config = dict(
    experts_per_token=2,
    d_shared_expert=0,
    moe_layers=[0, 2, 4, 6, 8, 10, 12, 14],
    balance_loss=0.000931,
    balance_bias=True,
    lr_router=0.000455,
    norm_eps=1e-05,
    tie_word_embeddings=False,
    learning_rate=0.00179,
    beta1=0.95,
    dataset='wikipedia_en',
)
Below are experts of layer 10 (counted from 0) of a mixture-of-experts language model. Rows are named router (the router's row for the expert) and show model dimensions 224-255. Each number is 128 + 24 x the weight over its row's rms, rounded and kept within 0 to 255.
Before each expert's rows: a language model's description of what the expert responds to. This comes from a sample of Wikipedia text that the model never trained on.

# expert 19
It responds to: The article the/The/this before noun phrases, and == heading markers at line starts, e.g. ==Personal life==, of the Year.
router [154 133 112 152 100 107 104 105  91 104 130 167 123 103 164 132 154 152 102 147 111 125 106 130 103 112 114 145 123  81 137 130]

# expert 1
It responds to: Mostly the preposition in or In before places, years and settings, e.g. highway in central Ohio, In 1985; also across, throughout.
router [180 106  91 155 178 118 113 108 127 141 142 142 112  99 132 141 132 109 118 158 108  94 114 128  97 131 146 159 132  99 184 140]

# expert 16
It responds to: Subject pronouns and copula verbs in biographies, e.g. he, she, who, was, is, been, as in born in.
router [ 98 144 120 145 119 138 113 115 105 139 149 121 101 127 127 148 160 119  95 157 113 165 157 153 132 105 128 118 135 128 126 159]

# expert 22
It responds to: Conjunctions and relative words opening new clauses, e.g. when, where, while, after, but, because, which, plus commas after introductory phrases.
router [112 134 100 154 142 129 127 102 110 111 118  96  86  96 101 146 172 135 138 142 107 129 112 133  88 110 130 139 153 109 152 150]

# expert 24
It responds to: Final nouns of names and noun phrases (Act, Scheme, service, streets, site) and uppercase acronym pieces like SP, ESD.
router [165 144 107 130 158 111 147 117 142  81 117 169 135  91 127 147 148 160 136 115 127 107 114 126 104 100 106 173 163 116 146 135]

# expert 25
It responds to: Past verbs of life events and the word age in birth/death infobox lines, e.g. returned, died, moved, studied, (age 69).
router [141 120 128 112 128  95 131 104 129 106 132 147 110 161 134 148 113 173 133 129 157 116 127 167 112 120 139 132 142 107 132 142]

# expert 14
It responds to: Periods inside initials, abbreviations and web addresses, and digits and percent signs in numbers, measurements and table statistics (J., e.g., 2.4 km).
router [148 114 110 128 110 140 144  65 144 101  88 163  98 141 154 154 123 112 132 119  95 120 144 122 114 126  71 154  78 119 154 110]

# expert 9
It responds to: First tokens inside parentheses, quotes or section headings, including non-Latin script bytes, country codes and years like (1961–2025).
router [168 132  65 174 151 128 168 142 124  77 151 125  97  88 128 166 134 117 166 128 154  65 137  94 123 120 137 138 129  98 126 128]

# expert 5
It responds to: Sentence-final periods and quote-periods before paragraph breaks, heading markers like == and ===, and closing pipes ending table rows.
router [185  70  93 128 169 143 134 148 124 119 133 138  78  84 116 140 133 124 137  80 117 136 120 159 112 105 109 146 137  91 139 128]

# expert 12
It responds to: Digits, en dashes, decimal points and currency signs in scores, results tables, year ranges and statistics, e.g. 15–4, $1,979.
router [142 143 105 166 150 132 117  92 129 118 142 129 115 113 106 113 126 124 114 140 152 133  99 144 129 121 117 118 150 114 126 141]

# expert 27
It responds to: Cell contents in pipe tables such as blank cells, dates, party names, votes and survey names like LINEAR, plus closing parentheses.
router [157 136 127 143 132 135 124 101 119  79 121 131 154 132 133 103 124 142 108 107 161  98 141 123 110  86  80 131 128  95 135 167]

# expert 26
It responds to: Film, music and publishing terms in award and release contexts, such as Best, Film, album, Records, published, Label.
router [137 132 129 166 163 149 117 106 141  62  89 178 110 119 121 171 121 153 122 106 149 102 156 135 100  56 103 129  93  99 149 114]

# expert 6
It responds to: Modal and auxiliary verbs (had, has, can, would, may) and infinitive to, mostly right before a verb like be or been.
router [166  90 122 122 131 121 125 144 150 132 129 152 117 112 141 144 125 159 125 119 140  65  95 107  78  95 112 186  95 112 146 153]

# expert 31
It responds to: Place-name words and club names in sports tables and text, e.g. North, South, San, Derby, Hull, Cliftonville, County.
router [114 126  97 151 134 158 127 125 141 138  89 118 104 100 136 142 137 109 114  98  99 117 106 134  90  89 126 190 121 117 164 159]

# expert 13
It responds to: Pipe separators between cells inside table rows of sports results and election tables, plus semicolons, slashes, ISBN and See also.
router [140 104  80 135 171 127 108 139 112 117 164 130 122  92 133 125 142 123 122 131 100 108 114 147  74 100  97 166 144 112 136 148]

# expert 2
It responds to: Line breaks and dashes between items of infobox-style lists and table rows, especially sports bios and stats: Height, Position, scored.
router [121  97  93 131 131 156 142 122 131 141 122 140 114 130 144 138 129 113 119 102 143 132 106 126 116 123 114 139 108  76 118 145]

# expert 11
It responds to: Colons after infobox field labels such as Canton:, Seats:, plus pipes, dashes and the degree-minute-second marks of coordinates.
router [125 130 103 147 164 111 172 123 120  94 140 141 138  85 136 119 151 132 121 109 145 114 144 152 116  82  82 162 156 100 164 120]

# expert 3
It responds to: Mid-word pieces of non-English proper names and places, often transliterated or accented, e.g. Rishabhanatha, Nałęcz, Horsham, Sturluson.
router [127 151 119 119 161 120 110  95 110 116 131 154 126  92 120 169 137 113 131 122 144 131 126 114 119 134  89 152 145 106 199 136]

# expert 21
It responds to: List and clause joiners: commas after names and places, and, or, including, but, and combined punctuation like ), or ",.
router [159 104  86 127 159 140 137 126  79 112 135 168  73 143 102 133 124 100  85 127 102  79 111 150 140 105 115 185  91  74 130 122]

# expert 10
It responds to: Pipes, separator rows and line breaks that begin table rows, plus on/On and month names starting dates, e.g. On March 18.
router [133 131 129 147 141 101 148 130  87 133  75 164 103 126 127 160 134 138 137 147 115 123 141 110 121 136  69 157  94 108 160 168]

# expert 23
It responds to: Last word of a name or category value in infoboxes and lists, like politician, Islam, Tachinidae, JPL, Stadium, Racing.
router [156  72  97 147 153 127 126  97 128  99 135 153 129 114 140 173 127 135 145 108 146 108 100 139 138  83 157 148 113  94 134 112]

# expert 30
It responds to: Main verbs and following prepositions in running prose, e.g. grown into, running from, due to, for the next, praised.
router [132 120 114 137 181 121 114 137 129  85  92 145 142  73  89 141 163 120 123 158 162 117 135 112 128  74 114 184 129  97 167 139]

# expert 0
It responds to: Articles and possessive determiners that open a noun phrase, such as a, an, his, this, plus the next modifier like first.
router [157  95 122 152 138 139 141 162 109 103 124 119 121 138 141 162 152 155 119 114 120 101 109 121 121  92  58 134 108 105 174  96]

# expert 4
It responds to: First names and name pieces of people in rosters, cast lists and results tables, e.g. Chris, Michael, Nasser, Gino, Diana.
router [182 117 118 155 142 112 127 111 118 153 131 185  94 103 167 154 136 119 107 169  99 148  80  89 117 119 107 168 107 121 163 179]

# expert 28
It responds to: Quantifiers and numbers before plural nouns, e.g. many, several, some, three, various, often after of, and, for.
router [135 110  93 161 126 116 166 136 119  97 138 130 108 120 168 161 130 120 117  96 131  99 110 141  95  78 133 166  96 147 129 165]

# expert 17
It responds to: Common nouns, often plurals, and country names ending a prepositional phrase, like clubs, countries, students, in India.
router [175 122  79 186 124 132 153 134 129 101 125 162 144 118 119 174 122 148 105 140 101 103 153 113 120  99  71 145 119  79 156 160]

# expert 8
It responds to: Opening parentheses and quotes, words like by, with, based, and three-letter country codes before player names in tennis or football tables.
router [154 128  89 131 150 114 172 117 120  84 133 179 139  91 113 153 165 102 107 135 123 127 121 113 106 100 120 186  97  90 143 112]